Below are experts of layer 6 (counted from 0) of a mixture-of-experts language model. Rows are named router (the router's row for the expert), up (a neuron's input weights, with its number) and show model dimensions 0-127. Each number is 50 + 12 x the weight over its row's rms, rounded and kept within 0 to 99.
Before each expert's rows: "comes after" lists some tokens at least twice as common just before its tokens as in all text. This comes from a sample of Wikipedia text that the model never trained on. Tokens count by the router's weight.

# expert 4
comes after: " the", " a", " to", " of", " and", " his"
router:55 68 62 31 59 33 57 47 40 50 64 53 45 59 52 53 60 40 49 52 37 55 41 46 69 44 68 51 58 50 35 51 52 41 39 40 63 54 46 64 50 52 35 49 41 24 41 52 44 60 48 40 46 64 34 28 61 25 37 63 75 49 35 57 40 44 61 65 24 66 67 41 54 69 44 52 31 65 44 39 54 42 46 47 55 48 67 33 29 35 63 75 79 59 48 39 48 53 65 49 72 42 21 68 44 58 31 47 63 49 37 48 48 52 38 63 52 43 62 62 40 47 32 61 48 41 57 38
up0:30 58 45 47 31 58 46 38 82 10 45 64 63 36 39 35 77 75 54 57 48 58 51 47 53 65 30 35 47 38 37 53 51 53 55 54 60 37 71 16 74 63 53 50 51 47 56 51 42 55 60 55 51 54 27 59 44 57 50 43 70 52 50 50 44 48 61 67 52 48 45 52 50 51 41 42 48 48 43 46 53 63 47 46 74 52 49 43 61 53 42 46 44 46 65 34 35 43 57 46 37 38 49 66 35 42 50 47 54 42 61 38 58 80 45 79 48 51 69 68 46 48 59 44 46 56 70 62

# expert 93
comes after: " was", " is", " as", " to", " a", " has"
router:47 69 56 57 55 38 71 50 49 37 39 55 50 60 35 39 54 55 65 35 46 30 56 55 55 61 66 57 48 41 49 73 29 50 39 65 29 55 66 48 60 56 47 67 38 58 59 41 60 42 30 61 56 48 45 74 58 41 24 36 68 64 43 49 59 40 50 51 40 54 41 44 39 66 65 55 64 69 69 65 43 48 46 41 51 66 47 56 52 47 43 61 65 68 59 55 66 59 45 47 82 54 54 78 50 65 51 52 28 36 62 61 54 40 48 55 54 55 35 65 29 53 47 54 60 71 42 24
up0:46 39 52 34 58 62 45 44 48 33 67 33 52 59 82 58 59 42 58 28 53 53 64 28 39 56 67 60 63 47 51 51 41 34 70 51 52 41 43 39 46 78 58 31 39 67 42 56 51 54 46 50 63 52 33 41 62 58 52 37 38 63 52 72 24 40 48 61 54 26 49 53 60 43 54 56 55 41 38 55 59 59 55 59 34 59 59 58 53 47 53 60 47 37 52 54 62 46 23 40 28 36 63 51 60 25 55 78 61 40 34 33 49 48 60 40 62 57 44 48 58 68 61 58 35 26 60 41

# expert 22
comes after: " |", ".", " ", " .", ":", " $"
router:49 47 43 42 57 65 62 21 47 50 37 45 56 44 31 56 55 39 68 40 50 34 41 50 81 46 64 56 49 43 34 28 42 45 36 47 31 56 39 42 30 60 63 33 70 50 57 49 63 50 52 34 22 53 38 55 60 63 46 55 47 36 50 52 53 65 42 37 64 54 45 71 64 35 39 47 58 35 50 43 72 32 74 40 43 31 31 32 72 45 41 54 51 47 60 59 47 52 47 40 46 59 46 70 49 24 65 65 69 55 41 41 55 60 51 30 44 60 43 38 37 46 60 37 43 46 35 53
up0:48 62 52 52 39 51 61 40 64 53 68 40 54 31 49 34 63 52 79 52 37 56 36 42 60 62 59 37 31 49 64 40 36 53 38 52 39 36 33 46 45 70 52 59 50 47 66 34 61 18 75 50 34 59 42 52 40 42 42 47 69 46 74 57 61 44 36 59 49 46 52 46 46 49 33 54 58 55 45 44 72 65 76 41 44 34 49 40 52 38 41 37 78 67 33 53 65 44 65 39 57 49 54 44 32 59 63 56 59 60 39 58 62 42 65 34 39 54 43 78 52 29 44 64 52 44 53 55

# expert 23
comes after: "0", "2", "9", "5", "8", "1"
router:49 60 39 64 27 45 45 63 51 65 54 46 64 32 17 35 28 47 54 62 36 53 50 71 47 44 46 53 57 56 51 54 55 49 54 59 25 46 51 60 48 45 57 77 55 56 43 59 36 31 37 50 51 19 37 26 37 52 43 45 58 52 68 34 75 39 43 50 33 66 56 51 58 54 43 54 45 56 36 43 40 42 62 38 45 21 35 36 43 40 52 42 44 59 33 35 42 59 58 45 52 60 38 41 65 61 51 61 52 36 58 52 64 59 68 31 46 35 66 73 57 54 37 68 38 62 52 59
up0:81 51 58 52 36 41 38 36 61 62 38 79 46 37 38 48 51 62 50 47 55 61 50 50 39 64 27 55 42 51 53 56 59 51 47 69 73 59 59 54 62 48 45 27 36 83 68 56 44 43 52 33 67 45 56 42 52 48 65 67 60 42 32 45 42 61 56 56 36 60 52 53 35 31 50 53 39 54 61 66 57 41 35 55 63 41 52 44 52 50 32 49 72 40 48 39 32 49 57 52 34 45 31 39 45 53 62 26 53 87 40 60 39 57 45 58 50 23 52 55 66 45 47 42 56 66 48 65

# expert 88
comes after: " (", " \"", ",", ":", " and", "-"
router:56 27 38 51 55 66 64 59 53 42 47 52 47 51 60 45 65 53 62 57 46 51 46 70 47 65 39 46 52 40 33 41 43 52 34 50 35 61 66 57 72 40 36 59 64 31 45 41 64 46 48 56 60 47 50 74 21 51 36 54 38 54 46 15 43 51 73 56 42 37 23 44 65 46 66 49 47 44 33 51 41 47 36 46 83 46 38 36 51 56 55 34 50 62 51 44 41 34 41 46 53 42 52 73 51 56 62 47 20 51 49 46 60 61 61 65 72 50 47 54 51 50 53 51 45 70 80 56
up0:44 29 62 58 50 54 62 60 58 57 26 59 49 34 39 35 43 55 20 39 49 54 46 31 71 32 50 71 45 54 48 45 82 43 54 40 43 59 28 36 55 58 38 48 47 47 53 55 46 38 49 65 64 57 53 49 44 53 68 28 66 47 58 22 40 45 50 49 29 36 50 40 62 46 49 50 48 74 65 74 35 49 39 37 52 46 70 44 59 48 41 43 54 74 40 55 61 49 41 47 74 39 34 50 48 46 57 46 43 51 45 57 55 59 59 43 34 41 24 47 49 70 27 56 42 38 59 32

# expert 29
comes after: " |", ",", " N", " M", " R", " K"
router:33 60 49 30 56 63 39 39 52 65 33 43 77 59 31 74 67 22 63 43 57 56 51 55 28 69 47 26 57 56 67 44 50 40 54 49 49 31 46 39 43 35 36 39 48 42 50 48 37 63 56 45 51 23 62 53 63 59 50 57 37 39 56 50 49 69 41 61 58 62 52 70 69 41 58 62 47 39 53 36 50 21 66 65 47 42 31 40 46 52 45 70 39 58 60 61 32 64 46 67 50 57 42 52 42 42 46 60 52 57 57 52 52 52 58 66 71 59 51 28 51 41 58 37 57 63 32 48
up0:50 49 63 39 45 36 48 40 62 49 39 52 55 38 47 35 67 55 75 43 38 61 50 50 61 66 40 49 45 56 75 36 39 47 50 43 34 58 45 38 60 62 57 46 69 49 53 48 53 68 52 30 79 44 59 48 39 40 60 58 58 71 53 52 43 74 43 46 47 45 58 49 37 41 61 60 77 46 45 44 53 45 67 35 57 25 48 61 64 38 33 47 67 72 49 36 55 56 65 38 52 32 45 52 15 43 50 43 52 45 47 74 38 48 66 60 53 39 63 65 36 44 54 62 78 70 50 35

# expert 1
comes after: " |", "\n", ")", "\"", "%", ")\n"
router:46 48 50 69 65 41 44 43 54 63 57 36 67 57 33 53 33 47 42 49 48 50 29 49 49 38 56 43 37 50 71 28 38 58 33 36 36 53 33 41 44 42 53 30 62 57 53 64 64 55 41 57 46 47 52 61 75 76 64 49 70 36 56 23 71 59 45 40 66 43 36 41 60 53 70 38 50 29 45 42 50 38 62 55 71 30 48 62 68 56 45 57 44 40 50 43 42 66 64 54 49 68 54 30 61 53 30 70 53 63 53 60 49 43 55 40 50 62 66 41 70 51 75 48 36 58 52 54
up0:53 56 51 45 36 27 41 34 60 43 33 39 59 40 56 50 52 39 53 45 58 33 47 52 62 47 48 54 37 57 70 39 47 23 54 34 38 62 44 31 63 49 55 57 51 60 59 40 39 35 79 58 32 56 56 39 38 48 60 46 49 45 35 57 47 60 50 30 34 57 47 52 57 30 61 52 52 59 54 57 38 73 87 51 42 43 29 59 43 24 20 36 50 54 65 58 45 47 43 36 41 54 39 47 50 44 78 39 31 41 55 60 44 51 65 52 43 43 65 52 59 51 58 33 58 73 34 70

# expert 16
comes after: " R", " V", " P", " F", " K", " B"
router:51 36 48 36 55 75 58 34 39 32 44 43 56 55 64 50 62 60 66 34 49 50 48 56 68 70 60 48 67 39 50 37 66 40 35 51 31 72 34 57 46 45 55 55 64 57 30 25 55 32 49 52 71 51 69 54 33 43 46 46 37 38 51 45 26 56 72 27 56 39 48 45 53 47 47 38 40 51 66 51 49 50 59 47 32 43 40 33 59 72 44 40 62 48 48 61 51 48 47 65 56 46 34 61 49 22 38 55 47 83 35 61 35 74 49 52 48 58 41 49 41 61 43 54 41 69 53 51
up0:52 63 51 26 67 50 56 52 52 43 57 55 54 23 64 66 55 54 39 69 54 76 64 62 52 56 48 48 52 55 46 48 61 48 60 62 53 50 32 37 45 68 47 79 63 30 60 54 68 45 35 48 56 57 48 27 51 73 25 51 72 58 44 72 47 50 43 55 59 41 61 53 61 32 54 22 47 44 57 47 41 54 56 46 55 45 63 61 61 53 49 65 57 49 55 59 28 36 41 53 52 11 30 65 52 70 53 46 42 46 44 61 58 60 66 46 60 53 49 48 61 50 45 43 47 71 55 23

# expert 3
comes after: ".", " that", " which", ",", " to", " and"
router:59 66 54 72 40 57 55 49 53 64 37 66 48 40 38 23 69 61 55 55 47 51 52 33 55 61 67 62 62 65 50 65 43 72 44 48 54 56 40 47 67 45 58 41 46 64 67 40 55 42 40 54 49 48 45 45 52 37 56 53 61 35 44 34 35 45 42 50 42 54 32 43 44 34 53 60 33 56 54 63 62 63 26 41 47 61 34 47 50 50 53 48 36 60 41 71 71 34 45 44 90 58 69 65 51 26 66 43 27 29 48 50 72 59 36 45 30 46 39 54 53 59 49 60 68 41 42 39
up0:35 41 66 62 37 50 71 38 34 45 58 65 55 37 39 55 21 59 42 65 69 45 52 68 51 51 48 73 60 50 50 70 58 52 64 52 55 47 45 69 49 53 59 67 53 57 51 27 36 42 77 61 68 64 52 63 47 43 46 32 59 57 55 38 44 65 41 56 35 40 30 51 66 47 54 52 63 61 63 55 59 34 46 32 50 45 48 37 60 47 59 43 36 23 49 33 14 39 62 44 42 52 40 32 43 26 36 63 43 46 47 59 42 55 47 57 56 49 44 63 65 68 47 52 61 70 40 49

# expert 30
comes after: "1", "2", " ", "3", "4", "    "
router:82 62 47 62 33 60 49 40 57 45 44 46 59 36 35 52 34 63 48 77 70 38 34 31 51 51 43 49 64 51 43 43 46 67 41 42 41 41 48 46 28 41 61 70 49 65 45 66 52 56 57 58 54 55 58 55 67 59 51 50 51 59 52 43 57 79 72 42 49 49 34 62 51 47 56 54 40 34 46 35 51 42 63 55 56 35 50 66 63 26 31 32 65 44 67 37 42 58 41 68 38 74 53 52 43 55 45 51 69 77 45 45 65 63 48 52 31 56 61 62 35 55 55 21 52 60 40 38
up0:47 53 52 56 70 58 26 33 23 45 64 59 53 46 44 57 45 42 37 45 65 51 75 47 34 56 45 57 49 48 49 59 58 36 50 37 57 44 70 50 25 44 63 41 52 65 57 60 33 26 40 57 35 40 53 42 36 51 44 26 70 45 54 45 49 48 61 50 56 56 82 64 50 54 45 57 49 74 67 30 46 48 37 51 69 57 44 46 29 47 55 68 47 52 51 49 44 44 47 43 59 62 45 43 46 61 53 19 66 32 74 24 56 41 69 48 54 50 25 41 70 45 61 56 49 57 53 59

# expert 28
comes after: "1", "2", "4", "7", "3", "6"
router:75 44 66 51 46 38 54 63 69 60 60 43 60 39 41 39 25 49 50 63 64 49 56 37 47 40 47 44 65 61 44 46 37 80 45 49 29 36 64 55 63 50 60 61 43 64 64 55 34 38 39 78 55 43 43 57 56 38 42 43 70 57 37 49 79 50 52 50 73 61 44 46 36 53 36 65 50 37 41 52 53 75 47 60 69 52 51 61 29 53 22 34 67 52 38 23 41 39 48 43 41 62 62 48 50 47 33 49 70 50 45 48 61 59 60 64 35 40 49 41 50 54 43 32 45 60 47 58
up0:35 40 59 49 39 51 44 44 72 62 49 50 42 41 51 53 64 42 49 53 59 35 71 38 41 33 45 45 54 88 31 21 47 55 56 57 57 39 49 59 43 41 38 64 46 36 43 59 43 74 64 60 60 52 24 55 40 53 33 62 55 61 52 30 60 45 87 39 41 52 27 59 42 47 59 45 61 47 49 36 48 61 38 38 55 46 45 42 53 57 63 77 33 38 72 52 53 62 68 61 53 53 47 43 41 53 30 32 40 58 39 49 55 71 59 50 53 45 71 46 69 44 48 51 64 47 52 63

# expert 59
comes after: " |\n", "\n", "\n\n", ".\n\n", ")\n", ")"
router:36 52 76 53 39 66 50 49 65 68 69 39 56 53 39 49 34 59 47 41 42 73 57 64 50 41 69 42 28 70 58 29 48 58 43 61 37 54 39 48 48 38 41 53 50 57 66 55 43 63 39 49 47 51 46 62 65 58 62 43 71 46 39 39 62 49 38 48 40 40 52 43 56 61 71 33 48 35 40 56 42 34 54 64 63 48 39 72 81 46 49 33 44 70 42 35 48 67 65 54 54 64 61 37 48 58 26 49 57 55 51 57 63 54 52 67 51 56 43 25 56 36 65 30 72 43 41 73
up0:63 37 45 49 26 54 40 44 50 58 64 67 40 41 41 53 45 37 65 54 46 68 54 63 66 48 48 65 33 51 49 44 34 51 40 44 40 56 67 82 34 65 41 46 30 48 61 44 64 28 19 27 25 56 48 46 28 43 36 46 44 46 54 37 74 61 69 49 61 54 62 55 53 46 43 31 53 25 57 51 52 29 48 61 60 38 62 48 58 61 44 53 38 54 50 45 45 53 43 66 65 30 55 49 38 52 52 66 47 60 47 43 49 79 60 50 53 42 53 53 56 34 42 56 52 74 36 65

# expert 40
comes after: "0", "2", "5", "9", "6", "3"
router:55 25 45 71 48 58 65 55 36 50 45 49 43 28 44 70 32 50 30 71 67 42 47 51 47 38 54 56 58 61 38 77 30 71 58 45 42 38 66 57 46 55 59 39 31 60 32 42 57 31 55 75 53 62 39 61 48 47 42 33 45 51 54 48 68 42 49 44 38 36 59 60 61 65 56 60 62 32 40 23 56 49 38 45 38 40 68 51 36 54 60 35 45 39 52 49 36 51 42 58 59 54 35 37 61 45 56 57 62 45 46 33 65 35 80 41 44 34 62 35 59 56 48 54 38 31 39 35
up0:44 39 44 59 63 55 53 61 46 37 37 69 59 44 49 51 48 78 50 49 28 49 71 62 85 66 50 61 39 46 63 60 50 55 39 41 55 71 59 59 52 58 55 70 54 59 45 38 56 37 46 53 66 52 57 62 20 37 45 39 47 37 43 33 46 43 45 49 46 32 33 55 49 45 53 32 45 59 59 42 42 38 42 35 60 54 61 25 44 59 45 19 66 29 44 59 63 35 54 72 55 42 54 60 45 44 41 46 50 48 53 21 38 66 63 49 50 63 43 73 72 37 53 59 49 63 66 46

# expert 79
comes after: ".", " He", ",", " he", ".\n\n", " and"
router:41 75 57 60 18 42 63 34 58 61 57 58 33 35 50 39 63 54 50 43 39 60 65 48 52 43 53 51 35 48 52 52 38 61 41 41 52 70 43 53 55 44 42 65 53 72 57 54 42 46 41 35 31 57 47 47 57 52 61 68 68 45 30 54 59 57 26 47 37 75 43 34 25 44 57 58 51 81 45 60 55 35 33 41 51 50 21 43 46 48 54 65 56 51 48 31 41 63 61 35 66 55 63 42 49 32 59 51 44 45 40 50 34 53 66 67 60 37 64 46 53 55 36 39 67 49 35 74
up0:61 54 72 39 14 55 58 54 53 57 69 57 56 43 55 49 48 51 61 57 47 58 63 62 47 52 42 49 47 63 38 33 36 48 73 68 40 74 50 48 64 53 46 61 53 73 44 53 59 39 26 62 23 44 43 48 43 38 58 34 39 43 67 54 53 43 56 36 46 53 42 62 46 51 39 39 45 60 44 21 51 42 83 44 33 32 56 52 59 27 53 49 52 45 55 43 60 51 39 42 62 29 45 53 36 61 44 59 63 62 64 16 41 40 46 35 59 41 69 65 44 46 45 56 57 38 47 60

# expert 85
comes after: "0", "9", "8", " the", "'s", "5"
router:52 49 43 71 44 50 36 51 20 25 51 59 53 59 44 72 42 58 53 64 39 46 63 63 54 48 49 59 51 33 63 50 46 33 64 63 54 40 64 57 64 36 43 54 91 48 39 48 51 42 54 51 28 46 44 72 48 57 34 30 36 55 58 52 76 36 66 63 48 47 59 51 47 62 74 42 50 46 43 22 70 56 42 49 61 68 36 58 40 56 49 52 29 46 45 54 56 26 54 51 33 66 30 55 54 41 56 45 41 41 68 30 47 47 42 40 58 59 43 46 43 59 58 66 54 34 49 45
up0:65 44 60 49 42 52 48 56 63 48 46 39 56 26 54 48 51 60 49 57 70 46 50 38 41 53 60 60 39 40 55 41 46 43 48 47 51 46 41 60 37 53 46 54 54 55 53 31 49 29 45 51 42 51 33 45 63 36 56 45 40 62 52 52 59 52 64 28 47 47 57 67 46 46 44 62 63 58 60 73 82 35 43 65 65 41 52 70 53 30 32 53 59 71 50 64 43 57 73 58 36 51 21 61 48 33 59 58 78 48 53 42 74 76 81 35 57 30 37 60 61 42 47 59 63 50 36 29

# expert 60
comes after: " |\n", ")", "\n", ")\n", "\n\n", "\""
router:42 62 75 51 32 51 58 51 71 56 59 38 67 47 53 28 28 49 42 30 37 68 39 62 52 36 45 30 48 57 56 57 43 50 70 57 27 51 48 53 62 59 36 65 55 70 62 55 52 59 37 42 54 17 65 57 57 67 31 58 72 39 43 44 63 31 37 47 51 62 57 38 46 58 49 43 52 50 36 57 54 41 46 38 73 59 20 64 54 43 51 49 57 41 47 37 41 57 72 35 38 53 60 42 53 50 40 72 37 45 42 48 51 53 43 55 60 53 35 61 65 46 59 29 42 54 40 72
up0:62 34 55 50 34 33 41 38 35 34 50 53 53 29 55 48 53 52 55 21 47 41 60 26 40 44 32 60 39 38 50 37 49 41 58 49 71 47 57 50 56 57 56 51 44 35 37 47 45 49 38 39 36 43 49 40 46 21 19 37 55 65 50 47 23 41 40 59 57 51 43 55 67 48 38 40 73 48 54 59 29 63 78 58 32 66 61 48 47 44 53 44 59 32 35 44 26 42 51 42 56 34 54 54 36 44 38 59 40 66 53 47 41 46 46 37 72 25 46 68 55 41 46 67 37 39 63 51

# expert 5
comes after: " the", " The", " this", "The", "'s", " his"
router:35 55 45 51 42 25 54 47 73 57 65 62 45 53 37 62 45 35 31 46 34 64 33 40 48 60 46 66 68 46 53 26 61 54 66 66 51 29 43 65 57 26 46 50 59 50 69 58 59 59 66 53 74 67 55 43 60 41 58 27 58 51 20 56 71 37 44 48 37 51 63 45 50 61 50 66 46 32 30 57 48 28 35 37 56 70 43 45 49 54 52 60 50 34 52 34 48 50 53 52 45 45 61 42 29 60 63 47 53 32 37 47 36 42 43 47 57 60 55 82 45 52 48 55 41 35 38 50
up0:42 49 54 69 47 57 57 65 49 50 79 52 60 37 38 50 69 45 41 45 69 45 43 44 44 22 57 36 54 39 53 48 64 66 32 42 44 43 53 51 60 52 46 44 47 35 41 45 33 26 40 66 35 47 36 37 48 57 58 42 47 55 63 51 54 67 63 59 55 36 29 44 27 46 41 47 43 44 38 30 55 56 47 39 70 47 52 46 38 54 56 54 60 60 44 45 67 50 46 52 56 74 47 53 60 66 59 29 48 61 42 25 67 56 85 59 42 47 45 51 68 41 52 65 62 58 90 63

# expert 35
comes after: " the", " The", "The", " of", "'s", " New"
router:48 34 64 35 46 17 44 70 44 55 65 49 67 56 52 72 61 34 61 41 51 47 48 49 64 44 52 27 43 37 38 48 41 65 62 64 61 30 82 46 45 52 53 53 58 32 31 54 42 55 58 36 48 36 21 54 70 41 48 36 41 63 35 72 65 43 35 65 60 66 42 58 60 72 62 42 50 34 47 43 56 42 50 53 39 40 41 50 29 74 49 53 41 50 57 67 64 57 66 55 43 60 49 51 46 42 36 55 75 59 54 43 35 47 51 48 59 62 40 39 38 45 45 40 44 37 35 45
up0:46 46 55 39 39 52 56 50 50 41 61 68 46 48 68 33 36 55 48 42 37 63 46 47 45 58 51 60 31 55 55 49 66 48 61 51 53 48 54 43 46 54 71 49 59 67 62 34 32 59 47 44 48 36 57 55 41 67 65 20 46 39 49 31 60 57 57 59 40 40 43 50 51 55 39 41 55 46 63 78 63 56 56 38 51 70 46 48 88 47 40 38 58 67 36 48 61 48 53 40 60 54 81 57 43 49 35 58 39 49 25 84 45 49 52 30 58 57 32 54 59 42 36 60 30 63 76 37

# expert 38
comes after: ",", " the", ".", " and", " of", " The"
router:54 33 35 54 50 50 55 46 37 71 24 33 39 56 31 32 69 60 50 51 44 53 33 48 54 43 63 54 58 70 44 38 63 55 35 50 67 42 36 65 61 58 43 43 73 22 60 59 61 68 50 68 56 61 42 43 62 40 32 68 52 50 36 46 42 51 56 61 33 62 60 46 73 41 59 69 43 39 43 45 64 36 36 50 44 47 65 47 49 31 53 73 48 60 59 51 42 54 54 62 65 27 72 68 41 40 55 41 66 51 41 68 50 24 55 53 51 46 61 61 49 54 52 43 73 39 49 37
up0:49 31 64 60 52 54 60 45 54 61 40 59 70 44 25 40 55 63 56 52 73 52 55 47 45 50 61 46 35 42 32 22 58 43 42 43 37 52 39 46 47 40 71 48 41 39 73 52 30 44 51 69 46 45 60 49 44 46 35 67 56 54 48 70 53 60 47 54 55 47 40 60 41 50 19 31 56 63 59 54 50 56 61 52 31 61 71 42 45 31 34 63 62 37 40 61 56 50 53 45 44 44 54 67 33 28 38 44 69 63 74 44 63 44 72 50 45 52 35 60 48 17 50 50 67 69 45 38

# expert 54
comes after: " ", "9", "0", "1", "2", "8"
router:63 55 66 48 48 61 67 60 42 27 31 41 40 28 50 60 43 30 52 55 67 40 57 48 40 57 63 64 50 76 32 37 44 54 36 41 43 38 50 52 29 46 53 57 68 49 60 65 64 40 43 55 36 67 38 65 42 66 39 37 32 38 62 57 69 66 47 51 42 39 45 79 44 50 58 49 57 39 46 32 45 42 65 45 53 41 28 63 66 42 43 41 53 30 52 48 34 49 30 39 28 60 61 27 40 46 60 62 46 42 51 56 49 39 46 43 60 61 78 42 54 55 36 39 60 29 40 41
up0:60 48 62 38 27 47 55 47 36 52 26 56 51 39 44 47 33 60 85 55 39 50 61 48 57 37 52 52 45 51 54 68 65 45 63 57 75 57 45 48 69 46 52 75 56 46 66 33 51 57 52 40 71 57 51 45 70 58 42 49 52 29 31 46 51 53 71 47 66 47 52 62 62 41 49 58 28 35 62 29 55 40 52 49 61 48 51 34 57 45 63 53 67 29 19 64 51 38 51 57 57 67 46 26 50 47 44 44 54 59 58 58 30 41 38 23 68 49 52 53 44 44 67 54 37 42 45 35

# expert 18
comes after: " |\n", " of", "\n", ".\n", ")\n", "s"
router:58 34 48 45 66 64 61 48 53 41 40 62 41 60 55 45 65 42 47 69 48 68 50 41 53 44 32 47 32 57 42 73 51 62 86 48 56 38 48 29 50 64 47 61 56 55 71 41 37 55 74 39 53 42 52 47 50 60 50 53 43 63 36 51 52 36 34 34 49 46 58 34 68 60 66 49 55 50 63 37 40 31 51 64 58 36 54 53 45 50 24 55 44 64 43 66 66 38 72 26 64 37 71 54 44 28 48 45 63 57 54 38 51 62 61 69 41 57 27 49 32 27 38 64 48 40 49 48
up0:64 44 61 44 42 54 48 39 49 37 60 68 52 42 47 55 48 31 53 61 69 65 53 52 57 35 44 53 35 62 56 49 54 72 73 63 74 45 41 30 36 56 64 53 59 46 72 30 27 41 61 41 38 44 46 42 34 47 40 38 46 51 33 52 69 47 59 30 52 19 47 56 55 45 62 52 52 58 64 31 54 39 59 64 67 59 52 48 62 38 22 55 55 38 52 56 53 22 63 41 63 41 52 56 51 27 42 50 50 70 39 55 39 49 56 45 44 38 19 50 50 23 40 61 55 54 53 60

# expert 14
comes after: "0", "9", "2", ".", "8", "3"
router:58 28 56 46 51 45 43 42 32 44 50 37 56 41 39 63 44 33 56 60 63 35 54 62 42 58 55 62 62 74 34 35 46 48 61 63 50 30 67 44 33 34 55 39 58 65 62 61 56 60 45 50 34 48 34 54 54 58 28 55 51 44 49 33 73 67 50 53 48 48 53 98 62 46 57 55 53 38 59 33 54 21 52 56 57 42 18 67 47 42 54 58 50 39 60 35 53 38 54 73 41 63 58 31 36 57 48 60 50 47 44 55 44 34 45 38 58 59 57 37 52 68 51 39 67 53 35 51
up0:62 39 56 42 43 60 53 34 37 66 55 44 57 70 12 55 36 49 77 51 33 46 58 63 60 62 60 31 55 73 60 32 71 39 44 66 54 40 61 50 36 58 43 48 58 56 40 41 40 53 47 43 64 38 46 51 52 31 23 47 76 46 33 48 49 49 67 52 57 56 76 47 48 51 50 40 55 34 57 27 52 56 49 42 65 52 65 42 45 44 60 76 42 65 39 58 52 60 52 57 65 55 51 54 40 65 40 63 44 65 24 45 40 30 53 54 39 39 31 54 39 52 46 68 36 42 55 57

# expert 74
comes after: " |", ")", ";", " |\n", "\n", " /"
router:58 58 40 56 51 56 55 18 40 47 31 33 80 57 39 62 51 57 61 43 37 57 43 61 44 47 32 58 27 57 47 61 21 43 53 46 49 46 35 54 66 40 33 53 66 46 58 63 43 58 54 48 50 45 36 61 48 60 50 58 47 62 48 33 72 53 40 47 52 53 55 40 61 69 43 22 58 34 49 51 63 33 73 49 45 44 39 64 65 47 36 35 47 39 43 69 28 66 61 47 43 43 41 45 53 33 32 62 59 49 72 42 41 63 49 73 62 40 51 35 52 52 56 43 70 70 65 69
up0:48 44 43 59 42 69 22 40 23 75 44 67 63 56 45 57 36 35 44 53 52 61 60 54 42 66 43 28 63 45 67 36 51 41 28 27 52 36 47 56 57 46 58 18 79 53 56 50 44 52 47 47 59 28 46 47 23 55 41 46 38 31 48 33 55 45 52 52 59 41 61 59 34 37 39 35 49 49 49 14 66 53 49 45 54 66 63 31 55 56 42 52 70 59 51 53 66 52 40 57 52 67 49 58 39 45 51 49 41 49 56 46 55 51 52 59 49 58 45 38 45 37 47 53 64 54 80 40

# expert 45
comes after: " ", "–", "1", "2", "9", "0"
router:44 65 35 50 55 63 33 52 38 34 62 42 44 30 38 68 43 31 60 55 57 54 40 39 33 59 52 54 40 65 29 58 53 28 49 44 62 34 25 52 33 48 64 58 50 59 33 62 56 47 51 58 28 44 28 33 58 69 67 58 52 67 43 64 61 53 56 23 36 38 44 60 50 38 54 71 42 55 39 56 45 58 77 53 67 29 41 63 56 31 44 40 62 42 48 55 63 61 68 35 41 72 61 37 35 34 62 57 57 60 62 43 50 46 60 44 37 48 46 66 41 44 66 56 52 51 46 44
up0:64 33 56 44 37 40 56 41 35 50 48 70 40 51 69 60 33 41 51 48 45 44 32 40 60 19 44 56 62 57 50 28 69 38 44 37 55 76 26 62 71 64 55 67 65 49 53 49 55 56 60 37 41 53 60 47 37 44 59 54 71 65 31 50 12 58 63 38 53 52 68 50 58 50 58 55 52 67 60 60 32 38 43 61 59 51 52 42 53 33 33 61 57 52 77 58 53 50 48 69 48 51 48 61 35 61 45 43 43 62 36 57 39 60 49 46 41 43 45 79 43 38 35 44 54 59 62 45

# expert 32
comes after: "9", "0", "1", "2", "|", "8"
router:74 40 52 60 34 66 49 57 37 34 62 42 45 27 58 57 42 61 50 52 56 36 45 39 38 56 34 48 50 60 33 65 43 45 35 49 65 31 64 73 41 32 55 63 38 37 36 66 55 27 60 54 20 52 29 34 41 58 53 51 65 52 56 34 73 48 64 66 45 63 39 47 55 53 51 23 46 40 37 55 49 38 68 44 58 38 40 48 71 57 44 27 53 31 64 48 30 49 37 58 56 68 51 43 42 55 46 62 39 57 52 50 53 49 54 38 39 48 50 73 59 35 74 41 47 40 45 44
up0:63 49 79 48 73 59 34 48 43 52 52 80 69 46 64 63 41 51 40 53 47 55 39 33 52 60 42 57 40 45 55 68 32 30 55 59 27 51 33 61 56 54 71 24 35 37 55 59 36 45 59 44 41 55 39 51 24 65 58 55 56 59 41 52 41 46 73 34 47 55 42 42 35 65 73 28 59 52 56 39 55 71 32 43 49 33 66 39 58 49 50 54 56 53 52 61 42 37 44 46 75 45 45 24 30 53 44 45 45 53 62 50 59 60 66 50 40 43 56 66 52 59 39 64 59 50 65 46